From a checkpoint of a small mixture-of-experts model trained on Wikipedia.
Experts: 80 experts in each of 12 layers, 64 GELU neurons an expert, 6 picks a token, a sigmoid router.
Below are experts of layer 6 (counted from 0) of a mixture-of-experts language model. Rows are named router (the router's row for the expert) and show model dimensions 256-383. Each number is 128 + 32 x the weight over its row's rms, rounded and kept within 0 to 255. Numbers have three digits each.
After each expert's rows: a language model's description of what the expert responds to. This comes from a sample of Wikipedia text that the model never trained on.

# expert 51
router:133170117113114142111098096162212135133124117144145123175134123179093171189149140087133210146118099189183201112141132133143105139164157156149146097139126120115090174104063129104130133156136067191120131141155097141186144126098149105112115068137123118142067097136153062107177166079100128117159158135134137142146143119067150107146111111156140126193149082103102138121163158142093191082091
Description: Pronouns and short word starts

# expert 59
router:167111051185111141112091178078168160116147120098110132143139142131120175123106114098099148072126091142151097155128107133129136146173109124176109163127110175069153151124129123100065110120132088120131179149102125145145152125127155098119193123124170136135128135125165168143105162113129128124136081130108085184121093158177138119148154101126112142116107158177082141100107198111106127147098
Description: Geographic directions and features

# expert 29
router:169140144166180148068148140116163133109154094146088107156127103109114143090161133077143108133079107157068119102111078118150131118084161169182097175160157086075091142091135143118097164065147137155140156174133119135164112102137177132210177114107112149094138122084135044100136183135171110092176153109130094077114153151115105120073107199183102150088140164101105126095227118182096085148189
Description: Technical word stems

# expert 7
router:115151157180141110180095129115151157155101101164135145184184123116121110180145073119139172113152127124182129144126136134170073167092151096124123156164170128145187180129116082113132125111118078165195121128141121120132161078129245126113121164135173124117101094149123096149117155106159078112121144088108127112188102099149115089067168128143173130146180136168131171101111091153158163063113
Description: Slavic/European name fragments

# expert 57
router:126159160115145162137135169142159081112155086101098137154093112177142188103187100113126141135106155159138104121162163168134062157165171148123125211190123107137126107073108131070084140139184079136077139171123125135148076106106088124149096141117164197099070096130135105157117207142141081159133172153137142161093043123109176055155124137171118157125105126137100136112154117105149076092092
Description: Year digits

# expert 8
router:184145151168130092090116148105173080128091099127100108149170133144121146185101082137179149146178145157179150137098086119212017124129149201213120199170123109094141151098130112106120142130151121142150115172154110139139154093099171091137137191115143123133092112102150090115187169168137076138087158109105120149084126124126112067120205136126094112150154120149107147123173097124129131083096
Description: Table cells, word endings

# expert 13
router:162172150109130157125186199112131135103088127109140079156169128110105138181141153093212161129092075140116170146100064113114073079122141159155155182133158146138155154115134107127135181145174113156135155110166097084162087118068151126097116096081231112124105138203167084087150134127130084073174110118130087165118132115115151116055160145118066072198145107180084144128185152134149157066106
Description: Words after "was/is"

# expert 24
router:081158137109069200164138147177110133155115072162102113200148112165158176187138135100169113139089156148139128121125161130146151123123120137154144199116136122103110099171126050136074136135160156152173114145088092120151138098127088074130186151203090103132139154152092093149191109071116168119098111054143175116141096080157149030093143075134119104107159115151115142134123103154106127095143
Description: List conjunctions

# expert 56
router:111153195151092161121131161146096154175091117135140134141151117150148195175112123118173154163105120160180073115134115132173124088056126149146110143171130153158143170137077116142108145164146126143130145116129099108169120159127108037102136154149139031132144154201141119129180123090156134126101126079101156138111091062156127072101178146167126135141136156163090141112159115137139132093119
Description: Name annotations in lists

# expert 54
router:081113155107074184178163199167157136091148126127063104134130163135120142177099155081110137165137040157145075141138167131187084125123139188105098124107142128107160119189096109118053180101156127145120135149106085185140114101182112076114170088086146117075153170146115135131154137145149163148178130105125186192113083131109119119081136163136129134144156176165119148112122100149168087060140
Description: Alternatives and compound connectors

# expert 32
router:072090203168092171146159160143093096173156121117108120142113116087124138192121131102118167112085159152159088163058170074159098124107115163157120134136141137165187140096183090135164134168183146158109132108128095159197136108152170131157161131188187096147098123115143149125139136141179149097057121138112123091123147146110147069090129141129102135143132087131100150108150160105077169060126
Description: After-comma continuations

# expert 9
router:084114125147154151138118081068184140146156172120109114146150145148087181149115097074153137168068100192116157190123068131131120147129100170172122131130169158129126128108108138127112157128123127133123138112111131126181082120170188135105168127158144098144122066110136121122147165115129095108157126141181095123082129117039142126107111082162117104128147091157113109123179087091110146069140
Description: Numbers and table statistics

# expert 5
router:090155138171119149122130157098117145096136138160173091136141139161103127152137099070085146180124111152142101102167103153135096151129109138154089124119175185147171175158081106144108119202171145179118102171117097084159092158086122108111152157081172139119166141211099096182157135118150113085196129114084125167083116094179122106076156153144056151140103174141160194142177099105152114070127
Description: Foreign personal-name pieces

# expert 41
router:140179120161122146130153171108130146149156132117105080160114158135153149145145125093163077149141125135105153114163083161088097094134141181133131186106168141106154094099139135072168179051128120136173118093133113117173104125109154120101167109110136099091118110139139121114165169121202076123115121071153140121156122115063127125095179128172140123198163066095090159084141163128134112077078
Description: Number separators in tables

# expert 12
router:112187155190100156140156171159142123082138107096109111193111172111111130188094139087107156196164083182133142083132125069167081143186137203134119168135136091109168137142099083107013114115152138151121128159143114108120142138148159100194138092137173114152123112175114097151111123106140197134143149163109134106100053148123140099108122125153090121129123141158101187141107121139108105132140
Description: Government and politics nouns

# expert 50
router:101161144180137151100148148076175122107155088094139104153206154173106144132145151106156170097186115124178116146114103109130126115160104155152105097125146107082166135132121097125072084112119104162104147152165093148168153128114198094161187151075143124083136126140145080164139158143107105101081121118171135242193074138228077110065151128146161116084144156116131136125146133119085181136127
Description: Military and disaster verbs

# expert 55
router:163194189110089156106145184161114130089122082132155090176140144130117114189112088099094181179120099152164135130154108099094113097144129159104082148131126124124153173158103097111107103116149095164115137123143098180149154089066123104149152105044112143140109133113152094133138147143118141166135169140144175133130114145087159040141163152116153134149192151113052136116129124173127106108161
Description: Prepositions before numbers

# expert 44
router:115133079128141177165160117120193118093149118130134125137119160127126197084125144080197178119121095173104074128147114106096107101092112140128156145140144116114129118112071118076154160108163129142160120154082119106126152117123174088207192090126157115077124171156197136074127120132153090136138146173155110234137122148158106154103141127137099053115133099191122158128231109111178111100124
Description: Measurements and specifications

# expert 17
router:118173116119122148154099159133143129104138099082098135226164121205066081122167077101109136128081151209162156094159163098117155160141103141129119146133177153105194122184091117083070132172093108200124128170111097101113161102123111144120160116138137151079056083115094112131121139064149128123153121157135107130148091121082164105119114135157132133172178144117153142118168152097137165071107
Description: Romance-language name pieces

# expert 53
router:059107106136171173096130098163147169133148140116147115135095136110150156119155116080174143133097185148152151139133106124091140092176122107177105116138172138079116166077129146096149194112124144142116127088074066160164117065130175151160114123140157107165101101106141091151133148085140119146127169089153126131115089096144157156137127119161126102119144114136093148052154131193103156084116
Description: Leading digits in data

# expert 6
router:127142089188123135070114111118145111193144127091123139121132109141095133141101032125144151161134097163178153160108153076137019117098126102188094187164121114112122202101127078141132146135139149156098109149124123134154161149104186111088131126140138140180100084112156117139152166131153153109129140061111120116056129124133129125163177120121121164174191123106092132114123149151127185107079
Description: Names and paragraph starts

# expert 34
router:101140101135122174144124154087191144165108074118159158145117114141113187154121119104077187162137177125113107079154134066185146106098085153146114195108165129151156092109142153151084114183138126165190101159135119055154139159133144062113185140154184175110130110151138101149118123116161113081140109130162101147144101103140128069113146105118104092136084137144146150136177142100122184132114
Description: Place names after prepositions

# expert 15
router:113168145141171149093114168114097145068181128155140141206111123119133152129132078091157142205097161152147052111132088105157098170110162140125094167108167132096178105041141111091052112120152180148143106176134117112123131035158128093158165097123112104155079101068101149177153131167130063122195122106110138110134102125102132101128169132110123137184122135128082145118148130135184152089144
Description: Prepositions in sports bios

# expert 43
router:117138182194151176103149160149212137055134115095148136181076109101156185153100115099089143162123164141144124111117175123101146159189174200127129179164097129116127131118140124055150166153145065166097175177075124157101199032134089132150143070123108180122109101089153154133140122124164130153105133120137132163137130106109111090126126157118166156111112098097137169084139109129124113109159
Description: Phrases after "the"

# expert 33
router:162170112199156131162139127148182105134131055121081119195114130111129128169089091137150121120167136175136097154128084093159043126112128160155131157132154083089133199013088125145125137093126076121115100126146091167178143104157158114161140164073159125162125100104170125121114147168126090146169185106107127122064105104137133116142131137139082118113153146142074201073185108186203079129161
Description: Line breaks and infobox fields

# expert 58
router:095115110143174170114129098086202168132177166151159198189099151169134188095099121098126124131060141128121144127164130147113140082090116137114131131161216163096063139105100172114125132104136104134180113133090101121174140075150153135144140091122151117146127081124135071098128155105129104150131149118172108173126134085109148099070099116117112118129087102132102153109162076153150111077131
Description: Quantifiers and modifiers

# expert 35
router:082133097166161164077132094097125135175147110108122152174163073139133156159152075127166213182148198197136147123120121125140127132167136137173115150186133128142102126143174058106131129129138111130148109132096130156137151117140170078166141129149170150135100062117124127108108186132150118175135097142109100117120129103113110106165106072176118143107094107119101205094159112127124162146128
Description: Headings and line breaks

# expert 11
router:087161052132115234172201147126159141153159048140108110161108110150147172162123174125115156135140143122118134167160157104136145106102134145181164199080103064116101075160120115126096125098145162114190173140141139127155151107121135093121137090195108129091093117149091114139111110062161148148104107072146149117161107101115124082100127076122164112161159115141080131142137158161105150104141
Description: Clause and list joiners

# expert 0
router:110124140135160136102109151141172140133173129104108129128072106147100181174142102113142136132099132152166159106131135109122036135153147107198171140160141155120115154101110172082122177061116154139107109130156182083146128126133131110164100112121129152149082055105093088124174166093165142130127164135124156075093118163109145101184088118188136179116149116097147126087155081151102155109142
Description: Word-initial fragments after quotes

# expert 27
router:168154154174184177124209152174139130128135067157153119179152118133152157091152095103130163122079132104054115142140087078104134079095135131133098132149150115131171113082124117126183121088165095144111117136138103112156112167114132078145190051099177126100119134122159103097122142149165120104137130117140098121128152125130096109117138146110095121159133129131150130106194161128185110097127
Description: Predicate verbs after auxiliaries

# expert 20
router:137189122169129165101178163109115095104135104147131089182121108138146155078115079116113145138139142136125157164116162139118118087162148169139075132206091108109165120119123114125091097109184150148137152132104140160160151077121117077181202106117146155150108150133135105155096209115142156174160125111095153101131085153090159059108144161114179111138068117132058095147161107152144086109126
Description: Organization and ownership nouns

# expert 30
router:050127182178104210141139129094105152151195113180153123136121119161142217171124133106133109113145166208160102093123182146103141134135104195102142179126115107056083158165088061092099113156136130137107193127129132122102157053131070093179157142154072129122119098114120159142156175097141139152100120096113179157127142090120136070142116152149111135144127091112143190139134123145103119138156
Description: Mixed function words

# expert 40
router:146185086168175144108116134059112130137195070171130147183143058141078112162077146099134143097114180132116087116118087056112125126144179164197062199162145105117119141114151123099065138160139150104111151168160135150128137064101119105100153112085164138090094124112113145150137104090145132129153164111121183136134139157120133106077108142138104189122102169165092076108185117155076145150106
Description: Inner pieces of rare names

# expert 23
router:160143113150127154209082172111154170111174082147115135157082086164119093168121083097098125129118130178155111101152210114149121112119149137188097191215154134167088132122070144148064110073126110116196113142111094131153141112122091134120117096138147176105088115163107124162136091085114093187115141098172191101120134169124146074168103084159095135142127155128096176114166140111157128113113
Description: Title-case name starts

# expert 16
router:084146141152130152112105118152143100178112122077101099134124066180100172199158098111141189150082103204145176170110131103126088095148161163157142142134104131107099151137117078089095179095140149152103105131144122105130126135153111088156131048157149165145070111167122144098132195162181130160160089120151101097097129186128110106177156110228119165186132081122095099143167141142102154112117
Description: Section heading markup

# expert 2
router:118124143149153160112213175096128121153166101127120126148133162125149186162140112104125185137114165145089140166103113084060099069074080176170131138175148134138150097111154118148156108131161098124162121144114102108147114086149154124126135157102177190134113116169100114068155098083164104129158156117135117214093139052168101099094138080109084093123076124154076148149169110146142131170151
Description: Passive agents and adverbs

# expert 4
router:107193099134181129135080183101132150131107100122115147112108081162147127184181057106089141087127141180135110079171196141146110073126141140184131149154154160176107130131093117153138109072118114094122102160145140148167129143129140127121134114111105170101138086116109131153118114047141144152146190095153158072074134133060108073192078140162155138118122117086087088098133086138114134155156
Description: Table row name starts

# expert 1
router:165113148169145198136231124109115122104111118151154154139152086090049110104109109105162140118141175188155117107144155106125105115064110120114110109167148146094187104107160134174128166190120099199126152146106105137149105098124131098145091068127150100154154132142155085090103135127152115062159139085145160167112084059176172111115156099102106108183147149154125145108095111198186162034150
Description: Biography career narration

# expert 22
router:135217149148129153162181204084134098114094113112103117144108101136096118142170099110098121122110166207144143067147127078145039116123129160120134190125134145120181144099109120145118140153130135167153122175167076109127099109093129099127133145095142165128167103113100092148059213122144057071146145140162097121098080064143173079167175150182130135143080119103122116115163089128150125119164
Description: Birth and death years

# expert 25
router:164188122170185149142135109069143095118184139128127122128165117189093108141138060097178099133126159151108153115122149110108131162112115098150148161131126168141185110149136101089142146098110083151121069156118097113168125146117130157108161126134130149114096072152166051173154195090191052104164087112116094124115131117144126091074151131168132193124165119130133147166169110079113122135140
Description: Name-initial capitals

# expert 46
router:079155109158142141180121178157129114126166062122085098146128101138085142143101143098165149135099124155165117124178130081152061166186144197182132201144147103085190118087113117082099122153173121167120121146100112124134092075161152061162169131136207183128118139175147117158162140125126092152145130165120150132137081140145126077142155130116075099164092151170155185135181093109147142067133
Description: Heading endings and role nouns

# expert 52
router:158103156168152184158149097147171128112170128085102112157131096136061132127110116080152122097117094164163133111110126116153091133124142152149123166175126113103148085101137165078139124085110087169167152091111166206110127134146142122169193102138140167142097123143175073146120172115169050114158104086083129098180121167145141152119069107175056124101174128146168118089193125087143155087125
Description: Field label word pieces

# expert 48
router:153135113188098135155153149112178082107086109082132102132108079095150154150089119097100165132146096160137081096177089133099093159162144207175165182124147109093116085101157089077124085127178099153140144204094128157160112134141111093158174155063173120115147126143153132122106142109115127155141108112103129213138083112173143042080117099162105093176073144137072166131154140125126100079165
Description: Place-name heads and endings

# expert 3
router:138141137163146113161196122167147102156163104063135090171141063140113090138101107087096128126118169149129110173130144066122083157160186168222129153135097104162112142111123104085213099036166062144175080156087080156146156164130141153182184094128128193076102139150099097150162193149140093117166106052105107156094142153141129093091091105118085163118099118129135130103197116094150095129133
Description: Proper name openers

# expert 37
router:106159170145174161073093122168157115178135088117173169156071138100144169187114059101101155160081127137194092137125120141149112106122149155084132134099106092145134177152112099080118158162133129171069131167108091095173191090174130086121135091087193090149117109131154130132182123162154089121138133087090133128121104070124116120124132148111184170183152138106125111099114156157149162126153
Description: Reporting verbs and conjunctions

# expert 60
router:142110107176137155100145138076155108132179124061131119122157107149104168110099057096120172121166158146144140189152142150136151112139034110153064119126126106064160080124155125104132088101103106151144175161132099193138167111113167110127168130094134121080117148140155119161163145149144130149145074095079142140172074154188116123128162072104158129107124118117120155099142163104129092096145
Description: Verb endings and prepositions

# expert 28
router:115109097092140147121160144156107126123125147057140119140188075112102203160095096109136135135111169132070101149098165124101123160103151161199147143189124096173120150164150128142161131121146119158142131148088128151111119173168132130181182106079093083144079146136183113155091171105139111150128195076101155170128145100136123116104109103211091091135111176136140202077204113157098106120111
Description: Taxonomic and scientific word pieces

# expert 62
router:115163127186118183112160174165112072116153093139114091132154142109161148152147072098080120175109138123121124119097099060104067159091105202127083178167088079164183166106086054086144151063207129118112121156117069122123182115112144102097169120152127166139145114162121119117093138138148105121148172146152121142120140137151144095149125147129073128142151096119092085125188139112200120131155
Description: Film production descriptions

# expert 31
router:134115143109145140095178188140177122124107085106176076190170128147088144129165117090193148142157109130090162117149084093073099097107117195212148212113133118119150080126149112096134141126198114153174139133162067085168103150054136143128131116073178144099087132164111144117106100071172106099154151127111138151133111147153125131072141089152045113125185099143072189081192151130151124070084
Description: Table numbers and results

# expert 39
router:157108156168106176180207160142174116105157099104157123165165086103102128166144098099146117179157098171107104086117089126135085140111177149127117141148120099142176110069143135092142076170135114178110149139125134130128117153110110111144159065151127145114106144134172091103146129151132073076120120085139166115134053068140127067094187142124036135157159119148186169097147158118189120085142
Description: Sports career terms

# expert 49
router:126147117121144143120112168112131117109136155096155118145122090143129135126109125102153172150095123148177147163061146088197062149114120153198130199127140135121172133091137099137100108195173118163096131175148124156107103101109093121146156156132119078169131146075096135201141111131152108085117124104095152097126129116091162114109186144129125156147084103142105089149152115075135178129101
Description: Nobility titles and "of"

# expert 36
router:155173157135076166112159177096122110124118140148081152183171164163112110164119094098143167187129095142203133055156123113173100092143100160121156158129130188111190171141100162141095198139150050147108132152113114145129151116138126154137140126114131139088107073106126096108132158101119102135186140126093090174182134091074157064076156129131183128171106154134097099109117164071128158104093
Description: Dashes and v/p fragments

# expert 45
router:074114181173169133175150173166163096155154116118082130199161105101116117163127132102181149163156125133125095140141082149157122123163143151142123153146129147135130096094103118056126116108132073129094112136160149169136156144116172123161197110172125133126013073147096093093160103112133089084132043104122222098159095116129130102110156184176085167142133102137170186049147121119182155136135
Description: Team results and statistics

# expert 26
router:112138170131159206095147100170150160135167118161134150154079112112127144142136108114175163124089131192155142141144103115073162115109054126131099128146139137119094140063139114155132161135150121143141092083102113107166147066095150111174114091124171084175104154120219077085191122128146065170118120114161143150130098099125104068134127088115084134162137136137121182105154091135163125097165
Description: Infobox lines, possessives

# expert 61
router:116178151204127147102142136116118140129130114118142122170139149143146140134126126080136082132156108125194147152119077150140073156174109115181127119126145165158171122123121147114111148091195169143109139146101086140223118120098131102141124152116134160121136092102079081209136172163122091125132195044087136159083141139197057110107072106094126118137088108127151142126137162104174228083106
Description: Asian name syllables

# expert 21
router:190127106121150128129130155069145144094122063147177177154073147097116134106162119091080148206139173155150148116134161078180147100112153184133130214164097132133159151159066181089089123111130119147144143167125118120120150106080121084108136108127124175105104039156134118136110193151133100102103159171113164146159113123138173044132122136125164142135104122133121146108163133139162131120101
Description: Commas closing phrases

# expert 42
router:077155133139165154081142141145183156158115127114127110133094117160131202144206129067158134140119161114094180187134143146102118102129138182193115139136132136179120126069154145115221189061135107153129134105115109153176146123121152160106139081152115104112093103144125126131127170146150112110139115093105094098151127122089145140125126121167109157095204073133072127044180178173118159124080
Description: Table cells and numbers

# expert 14
router:099124112181161144096107137162117101183163092129110096149103115117124143161113082108084097149119184143101101124143136094155104184107132176126076169140147101082115140109087074132154148109172114128128078159147100133174149100091196135099145081124129176193125116148129101130138126121132124155186104093146157154170144158087132061167139114109079193126147167084163135120156156134177083108188
Description: Film and music media

# expert 47
router:098126142143099118100112178120154138156091070122102152134141107109137165194187135112082176128139196136137105127098135121123165129083128135176088159147190162160141139131143137155090160156137123149139106143139104112158139124153170070126171155183181102096158056128128131144089108124174091093119115095112089157102097105174138072072121131096132101159114140196113201112171147154058129078153
Description: Table cell endings

# expert 19
router:169178095164087097116163130117163133163081149092150153177154136129151143172115057115101160121172143168145121161101191122180042106119185121154113153154132103133145130118107105084128162074147113163144103151125141138154163143130177128145144072141148135140136047117151111145115203132207114128149138067144147078097114095107135090167145135161138168135156137122055128102150171155099140114060
Description: Line-start list markers

# expert 63
router:161132108120128152092148137104137146140137156140120139166185072138105098166196148101132143085071093115159179100155102091153098114163137113167092148140154137070121170115108082113151178147127103125092137143100096182134192103106138162104141091102141188077086134127105087134134107150149123145163151110083181144180102103081132117125138116194142147119176206103108119072174133135154199126072
Description: Mid-word consonant pieces

# expert 10
router:129116115111164191124092121153132135085164102142137166175036116098107137136090082118174105113117138180141111078093117145117076146094117122151119217132136071107082183031081139151135179099138134160126112111113073132165140084151138116174115096134151121170114089104162096100152143116173062094145138114125119117109085091119082126130095179121081178112154129125147114091140096167203116130174
Description: Infobox line breaks

# expert 18
router:112117115180141143161126125113164130087192110116106105142092135138148181109092137085132169111148152136181115187116157110138154157097050141180134179176125092118156148080118130101121116123196059173133141142066133113146136154151166132169107099114194167124099094089140094132120135125131128145180137142110143148099052116173175118132130054134095084113133097146095112137151128108149113137100
Description: Abstract and activity nouns

# expert 38
router:133152117167104212085180167102112107164195107131138126107144090150126167157122058119122167192153155170158130117122161150108066100163111156111136154123059151135138153140120106117168135148167121140103146134118107137139134126117070087178095095140157125090100110090141105143153172170093115096104110105142118135113139106113167083141161144166163151190135076125104128154119137128089147134085
Description: Sentence and paragraph starts